From a checkpoint of a small mixture-of-experts model trained on Wikipedia: 32.3M parameters, 32 experts in each of 13 layers.
Below are experts of layer 2 (counted from 0) of a mixture-of-experts language model. Rows are named router (the router's row for the expert), gate (a neuron's input weights, with its number), up (a neuron's input weights, with its number) and show model dimensions 80-159. Each number is 128 + 24 x the weight over its row's rms, rounded and kept within 0 to 255. Numbers have three digits each.
After each expert's rows: a language model's description of what the expert responds to. This comes from a sample of Wikipedia text that the model never trained on.

# expert 22
router:183139126120164091098148126140131156099150118083140136166124149148151097158107157128139138168147130119163113094143128159119050187109102094135120134112088135123123131095132137126139145144148128091133129109123130139094138102143138091076131176
gate0:138117097131132131150125149145155099176101135115163103114124118106136109130105163105149143170123118113161086125120117149063111119159133132150082056107075073154082115100105137176110124170098157103148118129151160129130068134094100135122132139
up0:160140101107130120116108125130149172167141143099104155104101145159150149123139112146131114113089107074150114126131084124114091152119152101123117122134095105154138131114133124166142160132177164098179141146125130045138114091116098103134202123
gate1:155111115112118134123115088133106186153131118134134144137143133104141127160162129157144139129143141187103133135100143115127155128124109141120170180131118143151119185152135104136122077140131108114152109170130140114140222065135149119120095147
up1:143133142100126143119152110118137146110087159123128082072097099110131149133142143113087126162164105108152138126111161116089141109138127127089091149109132157113142127161132106145110148144091150143135127114127126154150129141158176161154106134
gate2:157131086165130152163112088109159126131135158110125113121163124107134135156178117101129109140108142094133153135105101136108136134137112151114057176126138093143138103122114113148137120111142133115122110108143113128080045192118149138096089126
up2:124132135141139140165141101116081124091157176132121109134143107108076117086149139098120118127138142108100155121154117177126120142118131120129131206112141108160163119153141126119148094109125126127121112127132130117102112147140130109103125111
Description: The prepositions in, of, for, at and connectives as, that, which, who, often before dates, as in died in 1816.

# expert 26
router:151116123133111176125150143126137114121127129090130102108102110132112149155140141102126146117120088116157116131134152085087161142177101129154118149141144143160130128068130149110143156120110121153151163135138162115137113140121119195120124112
gate8:119138112127123102119132102124149158062134171105155130126106130128145128120128136109150113117126121099128113128106121190148122135110121104072073077116144089092121194107118138136096108166150122149115172127130142116125116127135146138148119098
up8:085115123118098141118154143123127132166153125173097108117157166132107130121173135130118106124120146137140045137102142084102193127117132113110110047183104131118118103158135096182120137124098125135133120130111115099138159177111148161115138088
gate9:139126137117133105103125084148148144183106163124102111127105161121109162123149126127134140087123151138143071119175144110090132135127131140159155125123154146145116117148115122139130115138146110115133129146153094118121132110134125127139112129
up9:144141189128138094080112136108111139135129143148142105111101144133078136143141140137168150125107105093131126122122149206129162090131137080116140135123140112151161115110113142160111135112123135134141175125136062154157140066132074097109114143
gate10:125130116135169129145076117152069121163106134139154119132130173105165082130108124176115163158159080141190143127151129142165110149138134105108141090148113131113151155100125144112097145123120124090172105114125143149097145165126103169109117177
up10:083178124108153122162125152083105155107162126104128174149165130113145100172149115077073100109140104141124125155146108156145126161175148113139122129149149120128128120153110140113136144148138146149154116129168135087124133121143109118099132118
Description: Individual digits inside years, dates, scores and counts, such as the 9 in 2009 or the 1 in 1926.

# expert 11
router:138134095134156134084088135111080106086139109113128142153131153130129122134076160123100138124097126163116137105147118093072106159113135101152132098111109132111135164153146102136103115161147147117123131136128124101143109121155132098160122187
gate0:154081109143153115076129127176123099094159085137117103116127115145143100135092106132133088156126114132127115131161156152096107149156126112136144104147147108100085102160139092183136111129121178135134091112132101120104098191148172103144148137
up0:145172118114096174130145115103123099130111149153114127110108106077144144147123125182080051158131141164113096142101127108100106100164125113125085098140138142124164142093155114118138119120158152152117085115144132093116095161140134145139126140
gate1:132153144124132127138131132095101106173170127146151108106143128135157133084104138096142145127169146173152119127151122119084125113121130123156098140118128119139159159141182107125133176145126083146103114162087127109146114141092102133121123094
up1:080119142135158125189149183149099161146142127134116116125113133144129132121138112098097182111133145152117110128123098100115134106141157136117102136118113115131178148165138120120139134101116142106134186152095168098170108130104148143152113082
gate2:086105112142149133137122110118095120108144180151116165146146164100155127111142117136095180112158152153101150145132103112124114120091149090128092104137155112113129121144171105150146146154120125097135134150145120133126165142114120173132137166
up2:186095098121080153103134072128161109146164115142156128123131103150132114142103132073132133139128173102110142139149144102097120109093143191130154186124052137115141149159161135132136130129139095138145140143121145134095149144097154157101151181
Description: Inner pieces of longer common words (th-or-ax, conf-usion, simultane-ous) and nouns such as time, end, period, war after articles.

# expert 31
router:149127146125137116112146079116105147104108081122148136130161137111133123139165104139111082141095137077132139125116127136097140135107106154096088141115127121095130145168123141119117144081166112151122149133162145110079109115149122102134134105
gate0:104162170107156106112108135138067084145123145115122142115176159133123128155158151123164134133111108139158125070115171111141117109130137141190109077137129097130162114127136135148160128113108149148148152109126151069070149089110108152115134132
up0:133123073138122149174136124123123123117149110139121135108134128157120167111138144134092136125106145088059163148122108101162092070114136182182184115123121146113095097120123145144159092133122137153167131134114133105104130120149115138145111140
gate1:145123102145127140083134144118137113093133178165163133091107127144171142044151115128129128100137129076157173173164114106082150127135085184137096163128055117127155124158127146148108103144161158144082148135108092144146085117113129139140143157
up1:146127069118141142106173096145060091140154191107130149147138133136130134072170122163131149122132145130119156152119066078166170109112118109163106176086119147099152137143100140130121124131154129132105113123122127110128080168169131120125129117
gate2:131099175107163120076159105122082132149104174144128133105140146148163154082163111130120095110153116108112143122145054149118101057099108167098126122134112101130121105145119169160142114104109153125122130125125119140114105089133140084158112127
up2:150109174161147110165125108143112140129114128115132109125069164117105140114136121118144170132108123164139087134137082141101118170129146077133085168133145179156080141112119111123124163087110117164127143131127137099161115165156119090113115147
Description: The words the, a, and, or, and possessives his, her, its, usually after a preposition or comma and before a noun phrase.

# expert 6
router:135131153174146108114152118137147141152156148107121123151075127149143140121107109069156153138111115132175100160139168132095125105138125121102100134154139117126070132110100131180108136124132090131143123161152108169127109098171150128144109164
gate8:107130129159165125082159159133169147087088079145138137094110147131114098138096113121099107104126064147132114133181152125097121125122138180124128121128120083113117129121123114078088140117166129112158117123117135166110147120134140101098095132
up8:176103123145145117107133150140119083116117078132133130119086127139144096126085090156128119113132102141101111160117112130144103121127105139124125164085126099161123091131129127108122115138102112148143123117130120133140135139127133133115122160
gate9:165105112132130112156113130134106101101123109113155143112100109159145098085116130088189146151125134156115100116129100116073108148147116113097117130180146110089139113126117099159142126130106166153138141098124142099187152153091131132116131100
up9:129143138113119126083160131113139159120142111166164130113148129150128140131133133138145182131119136126119148151133131111159167130134119132104140159107111129151125128148112158159165108132124138168132181142119108135149160095105146113105121100
gate10:118094141107112125172150170134051113181124104151136105132151137145140123090123148146089146134128136160108136149129145099137090094112150143158185103134133166131125094074149130142123124148144123130141103136144168129188088079135122124137122113
up10:096149116121147139111147109147133152161148098138100133140048138107153159125097128136110106113146079111110103123140133111154129090143137125110076098116154135139119068153092170113120135118115141128104123130176127073129153158123140097138100107
Description: Spaces, semicolons, dashes and opening parentheses right before figures in tables, stat lists and prose, such as ";" in abbreviation keys or "In 2008".

# expert 21
router:121124110129100117117143160121102190144088158170122119121142108136093135161160117142128103125128153092153137133090091157162176128113130181061116110119102145174132117155134137125125127139115150148124137116139101151162120096149116134152111119
gate0:107173155130092118161114177141147154059128146161146124151124138149100148168168093098152104112118130111142136167053114118134133126195125173142169132129172111103131156137124126124156109122133104091132126150119195164129140122122159085143113112
up0:150113112090158104182088115119143143172118157069078177125079129086135112137123131090171175173122138155142121130127110108119108091145105116135141113160057162135154136163126096128122118120096143120092103095147136142085138117084125128129090133
gate1:119104132121145168103131143123064177139098148126104126146103100157135113124155117106110144111153100084187085147094097151120136145117133177107107091128113096168139113115097114103120131171159159138120122171153132132149125109142144086173095130
up1:115101131087100186110158147156141133158108169140148132106109108145141172145141116138123107113155143146130148122114086154128133094098165156105099100148159092155032164133164121098126145194119094136151137133122117138148115154122174183112080136
gate2:171133134150112138115140133094141203151128107141137118128162097169150167149129105086106090093120169110185100124126125142156154152160127144101076101108107127118098101113154179152155108163139139169126119145121106135152113120141132122162106130
up2:137159148102118127075099167182145103144126142117134131120125147099125122138138128137144115162128109173110154110103141107127108098126102092167120134125125079129136160098143101078121124113155170115135152107108127150143108154128145092109151150
Description: Possessive or plural s and entertainment nouns such as album, song, film, television, band in music and TV articles.

# expert 7
router:170147118139130106133135175115159163125134179127130127152099105121136122147164098116119148139131132177140090139159112156145113144147137127132107019121144155120148142125123152097141117125099117102133087121101111112060148139141136110135101154
gate0:114116110140108117164116134081120133138111141131087122115155138093147076131152137099126110137089162119170100098134086178152153174168121127106117119120130095093139133146090138069148143123085133149102103098138142041144156144126119124090084131
up0:085115135105131150143137109162119107086114101087174136149148095152111101116111162147172112082130109161142154131124173157137134117121103128086155184161113106125108127134128129164153149141095103112126126131155126129112168100135138107142125137
gate1:121151113075112133137133141120144122114175185141129125114131117120117142128108131157156172105109151115089133150182131103115154135129146065189111087146163174148122131121101111154146112072115113123117133080071077119174143126130164113113129125
up1:184113161093107104091095110116087147103147139147158125120133156139140130107128121154117109173158098122138119129150128186172116190137106099164166124136139161115123147133128143125117179136119152123139127111164105146166109143182110162085159135
gate2:174082094129124128116164134109138143154148106108146142139139161126093115184150130101113130131116119135135116105133103154116160069114147144087129138158148135141136164125122121092150139156119139145144123109148151132082138139175156152092097176
up2:155103129140159080088121131104176134161145105118149097139124120091130143108112116155152130104127141084112131149131164129119159143117154124138126131090084122146121155139123124143117140101165126172101124149138115124143142077134123142155150172
Description: Opening parentheses in taxon authorities, infobox labels and values like Genus, Species, Website: www, coordinates' prime marks, and film.

# expert 13
router:167122138146135131091145120157137127163132184110157100109035132130125111123100121087152135116118126169146119129172159137138109131124126061114155139103117116136153129133151175149132168117118088158141120141131145118137158123148103152112145087
gate0:128134143128188110103111127140152111140121138142080144075117117119128103101095137153121171131134110094120118135121135143154123119119115112167125164119135123112127100150142135120150102131091184137105148121151146131088089102115110094117118136
up0:114083114146119119111124127110129163151157159126128121107091125106124122136051124163134142150110138156183133183135099115136118120119118150125135108147096132092099130139116124107104095115118137156143118125154098147142115117100105118166159157
gate1:118127089122134101113101135138198134131122151130161131154117138152160176087133094120170144128132134100121150140141140149145102120164147109180123148179135122111114099149126104139148121118140091125118103125147163144142096089099106104157125121
up1:113086130102135130097159099176160167151072146129141173137170056097139145139159135137125074087158157107107127098079096121124110115158151154060112139121132120108144118123124119107119133159122125121067111168146130170143132162147174127164094138
gate2:100117148171153129105111107133183109134085108106114110132145110160094153116078149116123105120118176120097112164124145116162109107127126102139100164136127127139120100115134111124107168075131124132146134119124152150111115189126118141132159140
up2:095101103115083158153138178082113111137119174143087154119160108167142181067184103106135122151136126115112132120116096123128185137140126148115134146117126129141124123083158175144126096140164128100105152097139133109100145127113167164134138172
Description: Mostly on and other prepositions or articles after verbs like served, sits, research, and institution names in biographies, such as University of Cambridge.

# expert 3
router:137124142155086140135152134089111147114120145141072094112093132149113118181172135098114085142110142114087109114115169153145180132142117167114135081088100173158119139123115134154139131104082136148117129132176141104156103119115095171161125092
gate0:127121115144164104145137073167102122132117108103121158127113139099150088084158079152096173129146126115152097137128115117090125068125109124131092137125105114087114117148135132084140090147112107119056107114112115136154121106116137114083139134
up0:096141144125102118151123100113110135162133090132153109128099118124128110179150093129061135157140176160113179148097101146132116147124139117110105142138110140054110126104121167138114110111117143084154124122146127135154096134099136132132150077
gate1:158114107147111102119132135132169150163104126119110080122135185148144127103101099131128168157119125104134117132161160135127098141119106141155121175160107149140118136144107112119150119115089175101108126098120088133129067135124140166133138143
up1:113128157099126140147129119097109099034135137138142090119130150165124123062134137124107111122118116149153185099109081108160111122105144152093117130126124122109155154126170133131104122114137099115151117140131146130138107119126101147109154136
gate2:124123110159104138127127077121066129105116143134085088135127080123152146094148095103142154146073150112143123132096156096155183188150121167148121126124132125115103158119134166162109127158084127137114107124123090116156129143118122147086118126
up2:134124124128127151136163133150097122085071110153101088144140120073125152135136097109170089147105129088135110139145168125096114161107154150122131125113168166159175111139131157116124102112128155136059129147091109135059133157099138153121169128
Description: Pipe characters that open a table row after a line break, in track listings and filmographies, plus a few word starts like born, de, went.

# expert 9
router:181119133174137094110125097132158125102129128101146105082108105117137110152145129117142110139194106154155094136157153168137096137123094106128123119124124140118110131147128110160132100161109088121101155121156129179100104136144134151114111135
gate0:139165133111143123095125096117152159142103165116108129120121121107136150199147106137122123087139112183108132110120161151125129173114114102126135083126135138100107101105091119141098131153115148067106123111125108141136096155100136123138116134
up0:179142147151126123106106111110175153154132128132126115123143161148148119149085100100114131105126124138107114145111133149106134084160121127104100093117120139165138107133105100093138114133159091128133133140110146109119162156157165107094143142
gate1:144148147116140137103145129116155161153131143117119136140094164128124165143117155128112142088153079111184115135147182163140115164139121147108084108111172081118100102112096133107109156148126125101121132160124092145068135128152108155114127163
up1:080104114093109094116137112127075132147123154126103100121189128120159133133134162127184159126131137107145134142102113167123122104118134115107115062130113162114141145147140173110170148119127140102116108142161157133137090086089117133087127124
gate2:119136148143144108123130140129171110110120129117132137132152074153136112133108141127127187142154104096155164132113147094076115104148139118113096181144139136148136125122134123104128112104159124111104127123133107142108009171108150109123136141
up2:019157144119110133103128109128087093149163129142093101112169164137126128127145121108145112143127162143092146097110132089111122144138128096112144138133131123133103124136131132153123125128130138112141144127153155172135127100113136075130144133
Description: Space-pipe tokens that end a table cell after a number or word, in track lists, results and census tables, plus semicolons and closing parentheses.

# expert 12
router:168139121136128148151104135141173144058115159125136129134073134133127115137152115156159122152122098143122080121121138145104118099107114122136147081098112154134139122097122145106140102109140118113117112145157172128087149169124107111149116123
gate0:150148149127099145111130160103082147100167145120105130129092109147129129092097148115089090129100140170121070118100081126126154131079121096117130148171121158126132149150120126140152106102087156145171106127137133089148108153147108124120147130
up0:088127108097093169130162108071076115112090123133115099114145136113109134128139140147101074134131152112136104128149157136113151144124130130115136145117129135130114157127129102158126067133128118132124135163097088108141081183122125107159147150
gate1:118124081134168162196163113139146156132165125164103157134120156162087107166116108154132108145122119137084116125123122139148121100130102111096149074130128114141137106148161114172104116100155120097122148131143110106147150166123122150118111131
up1:148141166113127126102150112094132137086118167098132123108112099128160113157120145108130109123100126122107102140124167106125100126143119101137105139140166104105096090143074124196102145125103115122150161082156141141140153148152123162131170159
gate2:108142132138131115126156095128172114093105093125122091118109138095085167145141114105144112150154139128103124116137157138120128125128130146099115143125119087133133115107146108145126109167109102166102133136123156146168081134104131089141136080
up2:184141108153089150138070146136153110152155145102102125116106104098109141124120161146150132125137129113086109139123190113166134100130124126082123197115134113087165097108162115151118105138085111102138098087153124123149147114143124124146135111
Description: Auxiliaries and verbs after a subject, such as was, is, has, be, became, died, plus scattered digits and table words.

# expert 25
router:139154109114131116140154127143081130136129038107122154143134100109130146093153117093115099118136113119103094120133153141086122089113129162127112129115182167133125130139133130070119121147147140160129140141156112151090178132135121131123109166
gate0:093109108153100169129088124160130147130094136158135102123106144114162113139155114115097123147117203142103120104141143120162116117108155128083106114132114094164120136126115185166097125116142124121143071120146146097107119080109144091139111117
up0:124129125123124143110166127136141160120162120106124163115163122140141144163105122185126140115106105153162142112131142177095159133132111103106183117136113133118174125113172098094126115200107133117146163115139134169096106113141115119150119154
gate1:130161132107114154120109109105114146165130126100114113104132166140154128144116149137103136129136132173172137168141088140095099100143094116151106135128163122127135116152143104111141136135114101138117121119134160140092146138140104131126119131
up1:118145128116149147084136107081082116096112123148103152087095121131165094129133100146132128085134165136074117128153134174136112124091118090126166162168088140105121131092123162142128138152127086120110110148074115100140136142139147124114147145
gate2:096091094137121154152099114154162167132100132149096101106174098137099146169140100104131132133141142123151048100075115125112116128091104139113105119153127183098118120161144146136157116128161161175109092096112139139131165148150144151093116086
up2:165161183117162121174108133130117156127130157119115156128190098143174113137157121146073135114122121132142108061124124113097140166136093149151162062120093204133104147130108131131130124088105122153141141158128133133130122115116131093073125161
Description: Digit tokens inside numbers and years, and second parts of place names such as York, Kingdom, Hampshire, Rica, Idaho.

# expert 5
router:096158104121128113131130070126126123140151080149137158156076122123111127212086107121165120132121130163094098123157135105154151135141133095139171073136096163128120097109161118127127191131142116131125150127131128092112130161145111143141122093
gate0:147157140143114108144109110121129136145158160128105155132103125127128114089155140108168099092149153177126103152096118111123106108098122140127066153169094136128134135120122111095126150155166177091131150128138111158164107141097133085136104137
up0:101127192117132135119133158134139121105163105113138128087097139127160130121140145106145082125112115116123085089122137148130157122095171139119131104153107160101169103125137149124106119129158132113149139106086102129121147117129175081148093106
gate1:136167108154140097095142096156126128207102122131100131142105124123109127082122159102122124126127153163103131142114132107138160158134119114120119085077108156089157143111133108118136134137123118182121119113100060159144055178103120128156120137
up1:134126115135133127126146154101135139106115103131133100185145108147165115178128130113120134134155117119100153137129141117128120109125094164111175136131180128141099131113109186168186107170126122128153109152119168127125155072142179118099112128
gate2:136080140132125174165132084126125099153102134060116140118103122094126103145122134110096113150115174151156147143132116120183096115143086064113157146139063135104120105069122109152125121141131113150094100130128145103098111115134153124160153127
up2:065149120104128151101139136129114139112144125152128144134118122123128173110141087134152124097149119123095120111117064134101154143134155162131105129133162128122131163150097132126134109117117113140131169132114105118134126100105123154109088160
Description: Mid-word pieces of personal and place names in sports tables and biographies, such as Isa-iah, Do-ha, Wrox-ton, plus scattered digits.

# expert 28
router:103157161104174118081138142134074071118171145120135137126116124135169084131157113127112142147120086138128178118152134080144153123138126153156140106147120130143135152131119131140100133110143158142130146125120065139122128153143134095125070169
gate0:096131146121124069122118109144122112122117087155145132110146099118126125116101157119112113128157116101140188097151149137145136136127118114175075145132062140181109127135093112119166126113113129119125122175103137190125065114140123123105141178
up0:159143141140110092118122146195159125150151135120137106102146117127110153158112115113139166129166128136121110111166124153120116151139109132181151173115140155092132124098120114150131137152070131125112089109104140123096158211101149126109137139
gate1:142108134160148111128103098134131100117105120104115159175156148111111139150122137096150093135126095153126128106131154118134123138141119161119086141131130136137093131109111085130179135145084114140137153119118109148116044154123140095159071151
up1:109091135107113138103080135129111082164110141148101109135099134101133124102136113087142124084151163199166142123109102157165110091124150117119142118152136098109131137135096097130138131122095138108102116161170142109110141131105095109148132125
gate2:076116141113151138087110147124087105174113168116141112110151148135138133125160095128138132150130145155122132102122143110185176107122130083094108129153131110122136127125127114131114116114141146113101139117149123111160092132126154121156113106
up2:126129120147125152135135151139104144056102143109130147153118105128143141153152126107161128130156085119123159110112149139121161151146135156099126157113128093112144121144161115087131124162122154128153109169078166121206098130117134149121155172
Description: Apostrophes before possessive s, the digit 2 starting numbers, and word-final pieces like ers, ors, ons, ae in technical text.

# expert 27
router:170091164142084115106084175098160168090133117119121121113141149123094081123123103086108119162103166101116127125117112143113107122143149112127125127153136135122144152157113218143110135126129147148128118164127165124105143126103164090114132127
gate0:169131146138112118147118129121125087147132096161114135120160128120116089157121162141123127109095145153132146154098152129170156133135114113158177114140170152123139110121141140177107109125171120151120088090108173121073088147127142138144119131
up0:096159150121134125125118146098156100173140162119143128118085127139190131081152131148124127121116131174136134125135127136131104136171129161120167081098103128097124106107121121111144127150139113101096155127096113109136075150144159126148146148
gate1:159109077133129111153109153118124125172136147123094134119151153125133150136134150109127148155101140149167121131121102148072101137159145114117065126130200091093128134134090109146126146120115127114114106114106123126111106146118128117122109144
up1:090157173130118131159160141139110086162145131103147125147166182144142137153120143139089163135134117122104132119130107134156130143118133155170148119102142146118151115081139123116159152120132144082142160124166192098137213082125126177138141120
gate2:133123134099172165116138058111143106166130090095130107119133109115119144105156141133067134126103142109148133129147123134169130145131180152122115169151149142145142162141120168146121116117107123127141118179121105103108158094106154105128105132
up2:191151140122140134151121133127102124088148119106101128121071099141094144130122130125133148125139118129183103127153131141108134127118135137098135127111113124121150147118130121149115131123131139129125147137166123182199153174116107129125162140
Description: Hyphens opening bulleted lines after a line break, colons in infobox fields and times such as 20:00, and hyphens joining compound names.

# expert 1
router:076144146119133114121118135118109108148131161103139118156085120130068128099107103119145123141130106150090160111118112122145115119127111082116175169121102146155129121138156142133101121132145121107139140124161147120186127126119155126139127138
gate0:139124163156079145191060112122103153123125157118148115178105162160131083122127094132114161121112109132122136123129126106106154110138132130117158115111150094151130146155085143104125094120101167115131104117149136140129143113115141138150122123
up0:051122142170118124146132175125117143144138168079133139133145143114137170086135119102117162103147157151125086109124120123155104159094138161110084149104212164143100147125107155136119152143159137141081118136128138163122147142121112135140061128
gate1:138114135123129128124106086112076094112139144131139109108160117139125077146091133198135106138086143124141151152109093191133140113127131083111134214119135115125124132106143143095135140145105113138146130122109146149145106159125153061165138105
up1:149138130164146149117121100098111094118177132087112151089078100143163100114121136111155116116120099122130105131135130120132155094095142065116133116112109138186148156159126141076105142108121134115145120126140108137119083096133124160134133125
gate2:111146147113125161134135124129109109116092159107131136155127118111147103147141120133161118129124124102124198143140116121098121104150119145115182161169143127146119093114104094150138126059186124205169117155167125085146146097124126152150085136
up2:116136100174164140115112129120152138173133116123101118138087124141115107108119115162138153121119153099143091097127132122083099096100136146157118134122136126139088123136168112135183146126140110157119121127143155143158116122095130128165156083
Description: Sentence- or clause-opening words and adverbs like In, After, By, See (also), also, plus table cells in results and medal lists.

# expert 24
router:098137176145140153136126152147073098126147104124060131110097114128127147124096154150094102126134133145107144115140123138089130090108132123148098136121158101117127096133154126130118098124129143145105112128162149171172148076093117102111122164
gate0:155120118103089109129091138143123127106089141088113124149096102079058144170142131118114117119135111106092149122105122139131134121162134115113157151143157112128136162132132121117103151090105095131153107160145122137154137154120127114136119115
up0:155087081142185141128153119086151135106126094153185121113145136157142125124150118096148141146101131104155120076150115140166128102146106120125107142153108143122112069141100130091102116099162159142138150155155129087126093095099076149137108100
gate1:119134110084106131109121146103127137171099094125115178141118205132147158102093142145128122139138080088124173125103116131112194109116091104130171178117105075174147139100131128115147135170094138136150126163126116137126138137140112106098108100
up1:148116118162148160137142099130187144098136142140133120143157132091112157121137096144085103157109158146129081151142182118148128139130100126113099132098176160094155153160115176135141155109115061153123145155111117141116119113152100124123144157
gate2:121145110168148140201130120145117160196164140138129141094130124138157148127162118134125117129145199127125147118148151104155178128133091140132095145107158099133114111146162134138134103100124137137110149131152174130145134123126126125157131151
up2:167114149149124112126169124082100124099162116146118106123152071096109084134107162111118114104160128143163092127124121131132131060119136139155113175099159133119130157095139131130128153133110183134111130177159132119150124133112114151116125169
Description: The digit 0 inside numbers like 1,000 or $90 million, plus word pieces and nouns in economic or technical prose, such as increased, networks.

# expert 4
router:080111111147134131114117163143131139176131109142103118106174127149082137109171105139176121142131127135132157109128138108153166130122101139128155128173162147133142155147146119155148154138154106125137130161099147115119175073131115142110151098
gate0:155131121076119131140124140136160127120137123165113124143194135153124095150199131105132131122135118149116133140118103124126093127169165125167104133127175176144104146111108107093109173135129130099150121130132149144135103143140152146129142139
up0:104100110119130166106106113109161139132129130122166148114158139141116126125145142130108115131150114110115161126148128118142107128118115175146140135130130100119116132107140120140173131133128135150133121114126175113089118090158133161164109138
gate1:132111128131089165123115164173174074112114117111088147144146158118151120148155175132129126112133149129113137164152112143160119108133147095130130166117138148146134100122148118127149120113134122107152128141151108136090156093137161143140126164
up1:097123094106144103151085110179161172131168080126124091143067114142157143103088160083115137154164140106136133126155144154114113152103155152137112191136094136135140113090171128154103114107151129165124127159147145155142150112110101109120110185
gate2:095184101136119121117124153128132114126164118169132145144202149132158120091157123100113134129085097092162171126127125144136068133116146092144143128111136102128138118167136147136166148107117136110134112132112133116121155102119101113143151130
up2:136139130132144116125173111128114074126138108152092125102145145082143073136107134155119134127134105179101130110096175107129103187177127132138110131133113139119144112116131143063106139106144137165084146123138128120118098156162110089091131142
Description: Line-initial heading markers (= Title =, ==), first tokens of table cells and list entries, such as country codes, Bronze, Alberta.

# expert 23
router:160188101118117105144138135101157171109117126143139145112136113144137147171099123089140104148132152086114114124135159120111110103129110096086092068118104129145108126163121110097122160106161125147109156085126140098109118151165179148094126136
gate0:184155147139103136210133113131150119127165151093127119108137132130160137154157100121097146100135161124156122163100126119123135123106123171139061104074097130153122108120124106135159126116118137150098120106054101123169129150097129102146140110
up0:171106092107104166128117110149113098125098131134091123123114145114127110161099135141096091130116114148147092129102120140125136081135133126167157136152144144153169145120114108120151138147149166101134131124173148118079097154106108178151130111
gate1:124136103103087087119132135140138102113138126122115088114136113151113102191168166116060118136120122123132107145132106129168143114130112125141095069129104150171144113143110112129136123131102110124144121119150136101155034122105112108137121136
up1:171108151112098104112146121128148133132136147111128118128105120088157119113148107117128143147093122162131159101153152126133136141135132094148106172125171124102134127167143083110119095127113136150116116130170119117124117130137137126113107136
gate2:153123142133142132118140077106122088136131106137103104136133138137124150165154118164151147175135106108118119154117152144103190100132115056072147168147100080129125126148125146165147146113151115154102103115117136092169130137129140131112122055
up2:127175131123113134092109122132143106137096183141138121087124156122163138102108116101136129122114127140174159123150116160183144142135151123159125130092098122129111102143112134140147122094107153138154128097147100120228162147114081166137152158
Description: Prepositions and linking words after verbs or nouns, such as played by, coat of, planning to, acquired by, with.

# expert 20
router:056092139144124116117125138142102093153149139116165113110154095118111128067137131101166148132109133114112179102117115091120124112086074165148158164151147141120119134143130172176147135151125095112140134140136179131106205069141141156168108117
gate0:080163127143128145095118079166135111139147140129133128130143131158153136116144093087152121082149132113131129099185135069104117100150097142090115204128144142148111152068132124141149110133134122157116175117108164122124118085126128142172161093
up0:140125124159131086098130144117142104149113063153128128091119086108129096155100115121141091092140104113163166135109091139129117100145105153148133099121092100123123162186141118098129143116159120093083130137159078165130167117142139138118156104
gate1:146085163141128129141136201171151117135135131152108137130122116127129120113144148139117081122110116121118171129119098124156107104117151116153181134126108175130115083120116124127138121085133092094134123107099159074132155099121138097149109075
up1:095177096138134139166126117180115132141133113124122140148087148086107112132173128143148105166141126155139131131075151126110158143157127116145076143138123161160144142108129130128082108117116114128149125133121131079152129140122171136087135111
gate2:066132106095126154112159151136109133131134091164144139096111166171099145118090125112093122099106172123111160159128123117109171102111087171138128138108158171107167091187166081130100109159132142099128200138163164182176165108157133107169127122
up2:142159131125165110141106137140116131162135121157161131116166143156152120123089120128146115125106119141059179139116197119143164134069141109131135090141090149135158101125155148127143086148116149114110142096159122139132144132148160144103147104
Description: Commas after names, places or clauses, closing quote-commas, and == / === heading delimiters in section titles and lists.

# expert 8
router:065119130145143141092121146133039096167118160131144127127116117104151164090139126113126160139154115100121159111110085068148160150132138131155110163096150079131139132164116099142112117124138120160111132131154088136167133097140124139119153167
gate0:165113169166128118123129099115103110080130154111106155112114157092132112115129114145062141149141108151135100121145095085114155118123142073130117127117140127101075168172111109129121084135128113121109157139084134133135109153144140149168101112
up0:139122140127164105130103118089122118082163121117113128106113146155107087154109115083123114122110152113163118127121103126091149104138136110149128121143144134124117115107140118093099120122124148111166162147136163115128200123129123135160134100
gate1:070161144180116157099154138129068123178148152123113099128095097123147131113125125121130176126136136137121154154105130078126088117157122143138113121107152086127105115155111124085102110118117102123093125141177118099132145119130166170098120157
up1:110123124097122131113127126134138130150149122144123152144147131164083120160119147126119134126122107085129089120115080169171166137135144115097124105122090092112092102115138201122125108113108083089146147123149134165127161107129119115136129079
gate2:088115105117157067170139144103148110164115120149099108168090145132145077130114150137100178139132151141083142129131174171120112133170113138106126127145130146100140123130153105143088133088101108096121124158105104146148088090108127081127144119
up2:086130125107118125127150147110114148118150184095158165150118074106136140143192113099095150113101140126132098152146121103146147102095159127158162106113127159128116134119174142135154121137118115119131123122151108136150112074121118164085123136
Description: Word endings like -ed, -ity, -ation, -ment and abstract nouns in expository prose, such as one-based, human-ity, role, order.

# expert 29
router:118174109113115151103114085126147115099125107136158121146126111130101118178110114133181098151138146112089094138111167105111096093132093123143122127116088133170123105121139147111133141121182124130105127135143152174090144101109143119141139116
gate0:124166118132161108119137131125198093119122130134162128127105123142115113163145120095134105159139094104091118135115140140140125137166141122101176138165179132144113083183118117151131116159140141101134138107139122152106148175126137138163152095
up0:113136086138134100100142180144163143151133143180152129115078100124077093105163103134126104096114124150143119169155127093109187112128158125136123143119118161119126162078121169089148103102112151135113142113182097168154140092117112148107167067
gate1:115131124130121149200110098096128158125108134129162102130094094100095115123113115156140131156086120136136113097109150118116113127160132125160127188139148144083129149121118179132141108136145125109131127143089109129132148114118128179130144125
up1:163119149153143156151120157121088111145127156129097138106121145153156144096127134159096133137123154086170102136138101168093145166130096136109099109132154128129129106102131105122136117112108136161094084135070161163093149120155156143109115162
gate2:135128130130116120156123125119176102118149123124126130106050179138135093122101170176107124116104144108117065158125174094109112099112129142129144126137150117091131140094116155083122109124139102094137121112141094105135075143077141132124091113
up2:132140109152119087117140126136151150145114121143131101127121128132118141115096183107139144154094110110128176057123129132102150120139091135126121124110142153162109117143152148148115141109101168119124143133146161116141161121119192141140128162
Description: Opening == of section headings, sentence-initial However, and nouns like team, children, ancestry in season and biography text, plus percentage digits.